Experts of a small language model: 9 layers, 503M tokens.
Below are experts of layer 4 (counted from 0) of a mixture-of-experts language model. Rows are named router (the router's row for the expert), down (a neuron's output weights, with its number) and show model dimensions 0-223. Each number is 50 + 10 x the weight over its row's rms, rounded and kept within 0 to 99.
After each expert's rows: "comes before" lists some tokens at least twice as common just after its tokens as in all text. This comes from a sample of Wikipedia text that the model never trained on. Tokens count by the router's weight.

# expert 41
router:44 56 64 69 60 55 36 40 50 49 68 66 59 50 59 42 58 49 41 57 47 62 44 47 69 50 46 42 22 44 35 34 58 63 43 57 52 69 47 61 70 52 27 56 54 58 26 55 51 39 29 65 37 60 59 66 44 46 39 42 52 55 48 72 42 51 44 64 39 41 55 51 50 45 58 68 55 55 76 49 62 50 69 59 50 40 47 49 66 56 55 65 54 61 35 55 50 43 48 38 53 31 57 45 46 62 58 33 39 60 42 47 55 40 53 51 57 36 51 57 48 47 42 44 58 32 51 52 51 60 35 44 62 52 70 57 31 37 49 41 55 44 65 57 67 47 45 51 46 41 22 55 47 50 46 43 48 57 62 47 57 49 56 54 44 69 56 44 55 63 52 43 60 49 51 37 53 51 53 49 39 47 61 34 41 26 60 59 54 44 41 62 58 31 46 63 56 56 50 44 50 58 46 52 62 54 41 46 54 38 56 58 57 45 57 56 57 49 64 51 45 55 61 59
down4:56 37 54 58 44 53 33 36 47 47 43 32 41 43 41 62 51 45 52 46 51 56 67 50 60 62 39 45 31 64 46 57 48 65 53 56 25 55 42 35 45 49 59 48 52 43 62 44 50 46 61 45 43 52 57 56 60 36 51 47 35 56 43 57 77 46 47 50 57 49 43 53 32 43 40 60 48 42 54 53 41 74 49 42 59 50 56 45 37 82 36 55 53 69 62 56 57 46 60 52 55 43 56 64 37 42 46 42 59 47 55 54 53 36 38 44 68 37 40 60 58 41 76 48 45 64 37 50 49 50 48 22 65 56 32 50 40 37 26 42 54 54 46 44 60 60 40 57 59 41 48 55 57 51 44 43 34 60 44 48 64 32 68 59 50 52 40 69 49 41 50 54 58 43 40 59 56 43 38 48 67 49 60 33 45 51 54 48 40 66 49 69 46 47 51 39 45 51 49 46 30 40 31 47 70 48 60 44 31 43 56 48 39 56 46 48 49 51 50 52 35 47 50 48
comes before: "\n", "),", ";", " –", " (aged", " (age"

# expert 26
router:50 61 36 32 52 53 54 49 53 36 74 52 54 53 43 35 47 30 57 41 51 54 45 33 46 65 52 64 57 48 41 41 54 54 43 55 48 30 63 50 71 57 44 49 55 47 44 42 58 61 45 38 60 40 59 56 57 49 71 63 50 58 43 56 48 61 40 55 46 46 48 34 50 58 59 43 63 45 50 59 46 70 58 50 61 62 38 52 37 56 55 40 50 58 30 52 58 44 52 46 65 45 81 47 65 57 40 49 57 55 47 61 66 45 61 46 49 45 33 46 47 54 44 62 46 54 79 37 59 46 67 45 48 55 42 37 44 60 34 39 61 67 31 40 50 46 49 40 43 54 54 34 55 58 49 63 50 42 49 55 51 50 47 38 65 50 59 65 57 39 64 45 53 56 49 47 55 42 40 33 48 45 63 45 58 59 41 58 70 57 51 22 47 48 52 45 58 79 43 50 60 51 34 37 48 60 62 54 42 36 48 43 65 42 61 45 66 43 62 46 62 62 53 62
down5:62 57 53 62 39 50 15 60 55 47 52 42 45 60 56 65 51 59 60 48 46 47 39 59 55 54 55 45 32 43 49 38 55 45 52 58 39 74 50 30 39 56 48 47 41 54 42 57 43 58 44 48 50 34 53 51 34 65 46 50 78 58 63 61 57 58 64 49 47 46 40 56 45 50 21 46 48 39 40 51 49 48 32 59 51 67 39 53 58 48 47 51 70 36 64 42 54 42 59 73 35 48 47 52 47 53 59 38 66 46 64 48 61 57 46 45 51 67 48 70 48 55 66 42 42 47 41 59 38 53 62 57 44 42 41 52 43 62 44 32 62 54 46 52 43 56 42 43 37 38 62 51 56 49 51 49 48 44 61 55 49 50 51 69 37 46 56 44 46 50 48 36 56 59 35 53 46 35 59 76 52 63 57 65 56 37 62 45 33 53 48 67 48 47 54 52 56 34 38 46 49 28 54 33 47 45 39 57 47 48 63 48 45 42 30 50 39 72 44 52 34 40 49 52
comes before: " the", " a", " his", " birth:", " its", " their"

# expert 34
router:54 63 47 28 52 48 55 44 46 58 74 51 57 53 50 51 65 41 55 44 57 38 48 34 58 40 40 57 54 57 41 48 35 48 54 39 49 43 44 27 61 48 58 49 53 50 59 60 59 62 44 61 56 50 59 41 62 57 38 55 40 46 57 36 57 55 66 38 45 66 52 75 50 39 55 41 35 37 43 57 58 59 50 50 74 60 61 34 45 43 51 53 37 40 47 55 57 26 44 56 52 48 56 48 71 49 47 52 52 56 46 68 60 65 45 59 59 49 42 57 48 49 56 52 57 50 51 36 56 40 45 46 42 67 53 65 44 38 33 56 36 59 51 42 48 44 45 44 45 34 67 47 53 54 53 62 56 54 51 46 55 59 51 55 60 42 44 52 44 68 25 54 40 42 34 56 48 59 58 50 52 41 50 44 49 66 32 56 60 48 59 63 44 47 45 33 53 49 52 38 78 64 37 40 58 56 65 41 73 53 42 44 49 23 40 57 67 26 60 36 38 45 33 46
down5:53 57 57 52 55 52 43 78 31 38 62 48 50 41 62 46 50 36 69 47 56 50 38 30 54 51 40 54 46 43 50 46 67 42 28 55 60 28 56 57 62 37 48 38 60 33 55 40 47 34 53 78 32 50 49 57 59 48 45 48 58 37 49 55 52 67 30 60 49 46 65 52 32 65 47 50 43 55 38 60 60 37 28 51 37 52 33 55 51 34 61 50 39 56 43 70 45 45 51 45 57 50 57 52 48 45 45 63 54 59 47 50 54 38 54 55 56 58 55 39 42 51 53 55 45 47 55 31 47 60 39 63 54 61 47 54 43 74 49 42 34 64 62 63 46 66 70 61 71 50 50 47 52 38 44 44 50 44 32 63 50 36 39 63 62 64 23 42 65 44 58 53 54 55 48 48 42 55 46 64 59 35 54 51 56 57 47 50 64 51 43 46 53 36 52 34 44 59 39 50 51 41 64 44 48 52 46 56 46 39 50 63 32 53 42 45 59 38 53 54 41 45 61 52
comes before: "-", "|", "\n", "=", " •", " Country:"

# expert 27
router:35 43 51 47 58 50 41 40 50 32 61 49 51 48 56 51 43 46 59 44 45 49 58 37 43 45 59 47 45 45 48 45 42 39 46 46 27 34 48 44 47 76 50 52 74 31 28 51 44 56 67 41 53 51 46 68 45 46 57 61 52 53 46 52 42 39 71 50 46 59 51 43 41 56 49 46 49 46 47 50 43 33 36 63 49 55 54 63 35 50 58 42 53 64 50 46 31 61 42 40 51 39 69 32 47 55 23 53 56 54 58 65 47 50 59 52 54 53 43 46 48 48 57 46 41 46 58 49 22 55 68 48 50 55 34 36 57 52 48 66 49 66 51 36 51 48 28 52 73 47 52 59 54 46 49 61 27 43 45 58 38 55 49 26 71 66 63 52 46 43 65 46 44 62 63 47 61 29 57 41 39 45 44 52 64 42 38 45 62 45 64 49 42 50 54 43 48 47 34 52 53 59 46 49 48 51 55 60 42 50 56 58 68 69 49 56 59 50 58 58 37 78 41 45
down4:53 29 40 54 32 52 43 55 35 38 46 45 38 59 58 42 38 41 64 54 42 59 43 39 59 50 64 37 56 48 57 38 50 40 44 46 48 50 47 53 40 46 56 55 51 47 57 40 51 35 43 52 54 41 47 50 63 30 69 58 52 48 55 47 38 42 60 49 34 39 68 36 63 40 39 46 51 48 32 74 48 34 75 54 51 52 57 50 41 55 35 58 50 52 55 35 55 52 48 50 62 59 63 48 39 34 44 49 61 47 54 44 44 50 39 54 40 51 55 56 34 67 32 32 51 51 40 39 64 58 68 77 62 43 45 56 60 43 43 63 42 52 47 46 56 57 45 34 43 45 52 44 41 44 39 43 46 45 45 47 45 41 37 31 65 52 34 52 47 56 58 58 23 37 46 46 63 56 52 66 37 59 48 37 48 62 40 72 55 41 61 45 39 53 58 51 32 47 64 35 44 56 67 33 51 39 40 51 26 35 49 46 40 60 32 44 52 50 51 42 48 36 43 50
comes before: " the", " his", " Representatives", " birth:", " their", " its"

# expert 38
router:49 50 41 41 47 58 47 47 41 55 46 56 37 42 43 42 35 44 66 47 65 65 51 35 43 57 31 40 64 53 69 43 43 51 16 53 40 43 41 54 49 50 50 65 60 70 56 52 54 64 50 48 41 59 56 54 54 48 58 59 55 32 46 47 54 38 57 65 67 47 47 39 60 40 52 65 54 34 39 53 50 49 44 56 47 50 54 55 39 41 53 60 55 36 29 41 55 41 57 57 45 72 47 49 57 39 45 47 57 56 48 52 38 49 54 41 56 43 36 55 47 37 25 42 45 39 69 67 47 48 42 64 36 45 54 38 53 74 39 51 32 31 42 58 35 43 51 57 55 52 53 59 35 61 47 66 51 55 61 40 48 61 58 45 57 49 37 57 37 49 56 55 34 53 42 63 64 72 54 56 52 65 61 55 41 40 49 31 62 52 45 51 26 54 46 49 47 41 49 59 58 56 38 59 52 76 44 46 44 49 65 67 40 38 55 40 58 55 70 59 46 52 55 56
down5:48 55 49 35 38 40 58 51 47 48 38 42 49 68 56 55 56 43 41 49 59 65 54 40 58 50 50 54 44 50 62 42 40 49 37 62 53 52 49 49 54 49 68 69 46 69 49 50 48 57 42 55 53 62 68 63 68 47 52 55 54 60 31 50 52 58 27 59 59 61 73 51 46 45 66 65 52 45 58 26 55 62 32 49 56 62 52 53 56 46 67 56 48 34 35 40 42 57 40 36 51 39 51 35 72 29 45 58 67 44 34 47 65 58 46 47 40 50 42 49 54 37 55 31 58 54 50 49 38 70 69 67 51 48 28 45 42 34 53 46 58 39 37 48 65 50 43 67 47 58 34 41 40 58 44 47 62 61 60 54 52 38 55 56 37 43 52 42 44 49 47 48 69 60 62 56 60 44 59 55 49 52 43 31 39 33 44 47 48 48 61 63 61 75 62 52 41 54 67 43 50 41 55 52 54 41 64 42 31 44 49 46 62 46 52 46 53 55 58 47 44 61 61 62
comes before: "|", "-", "\n", "The", "In", "=="

# expert 32
router:52 46 47 68 41 50 57 43 49 43 67 60 61 54 42 53 46 46 44 52 44 56 51 41 47 54 47 54 36 49 63 71 61 54 57 41 43 71 44 65 68 55 48 34 34 29 38 46 45 53 40 36 56 42 61 36 42 43 42 54 43 46 73 35 65 53 62 47 48 47 52 53 59 46 47 62 34 54 41 57 48 54 36 53 49 54 57 57 49 53 51 61 47 38 59 54 57 55 55 27 84 42 54 54 49 60 46 53 56 50 58 49 40 45 57 45 56 62 50 48 28 59 55 47 44 55 46 46 66 35 61 56 65 43 33 59 60 45 46 57 68 50 51 41 49 46 73 45 32 27 45 63 25 42 55 29 54 48 54 44 57 51 62 53 47 59 40 52 52 50 46 40 47 49 38 57 33 66 48 49 68 69 42 33 41 61 48 59 49 25 52 46 60 44 70 52 44 52 39 46 56 46 39 50 54 40 47 63 60 45 62 37 50 37 33 51 62 46 49 28 42 53 42 53
down3:63 57 36 62 54 57 50 83 39 53 45 63 50 48 60 41 51 59 52 58 53 50 52 47 50 51 60 38 55 55 43 62 41 60 50 64 57 46 52 44 67 54 48 39 43 49 57 51 45 51 81 48 58 26 63 56 50 44 55 47 55 62 60 53 46 51 42 51 37 47 55 34 40 44 60 39 60 44 38 53 65 54 57 42 36 38 36 42 46 54 51 60 50 38 59 40 47 44 37 50 57 51 33 35 64 60 66 55 37 35 44 46 47 45 60 50 74 27 65 47 54 63 48 53 56 48 56 45 50 32 58 52 49 45 46 59 43 36 63 63 64 47 46 47 54 68 62 37 77 56 66 45 52 42 44 59 49 62 44 59 43 28 59 56 46 30 45 43 51 51 60 45 51 60 37 71 59 63 66 42 45 49 49 38 40 61 68 48 52 31 45 35 32 49 39 67 50 58 51 43 53 44 32 65 53 69 47 38 57 51 68 59 43 57 52 59 55 50 52 47 56 54 43 43
comes before: "|", "\n", "-", "The", "yl", "=="

# expert 3
router:48 43 69 59 35 59 48 48 58 71 40 35 43 54 39 60 50 43 47 59 53 61 63 57 57 42 26 54 55 64 37 38 65 56 54 57 55 59 64 62 48 48 60 71 47 55 36 59 48 46 37 49 50 62 52 56 45 68 38 58 60 73 55 48 73 51 55 48 46 58 53 54 42 70 41 41 37 69 49 38 55 46 57 55 53 71 47 41 45 57 40 48 49 57 48 49 73 58 48 47 42 57 56 48 48 34 58 47 56 43 42 42 66 60 44 59 49 63 58 62 47 78 68 51 78 25 51 39 43 51 34 51 47 55 43 60 43 60 58 53 39 34 46 46 52 46 60 58 40 47 31 55 54 67 46 50 52 57 38 57 37 68 56 49 46 79 45 48 41 53 57 39 65 45 50 52 56 50 55 46 44 37 54 54 44 60 54 53 52 58 50 59 47 25 55 50 37 58 50 53 43 42 59 55 59 60 38 59 66 51 57 48 67 55 62 40 47 36 51 49 49 52 52 63
down5:49 47 54 32 57 63 45 48 43 48 51 58 68 44 41 32 50 53 45 40 42 42 32 59 51 43 43 55 55 39 52 48 33 48 70 46 47 53 54 47 58 52 45 43 49 51 46 46 49 32 19 59 42 46 69 48 65 46 47 50 49 39 58 62 45 64 47 46 56 34 46 46 58 35 65 59 55 50 42 38 65 56 50 49 36 54 73 54 42 36 68 34 42 48 44 54 51 37 42 47 67 57 59 57 54 35 56 38 49 57 58 48 61 50 68 43 35 54 43 38 49 40 50 53 43 57 58 41 47 47 42 59 61 65 58 56 56 61 44 49 46 56 64 28 58 49 31 57 67 43 36 43 45 65 36 59 50 64 78 34 35 63 53 50 61 52 71 46 54 36 53 66 52 41 46 44 52 54 47 51 60 63 56 53 50 53 39 46 66 68 31 49 37 45 46 58 67 47 64 34 46 46 47 42 31 60 49 54 54 40 57 50 52 34 72 54 59 36 43 44 64 41 62 51
comes before: " |", ";", "'s", ")", " is", ","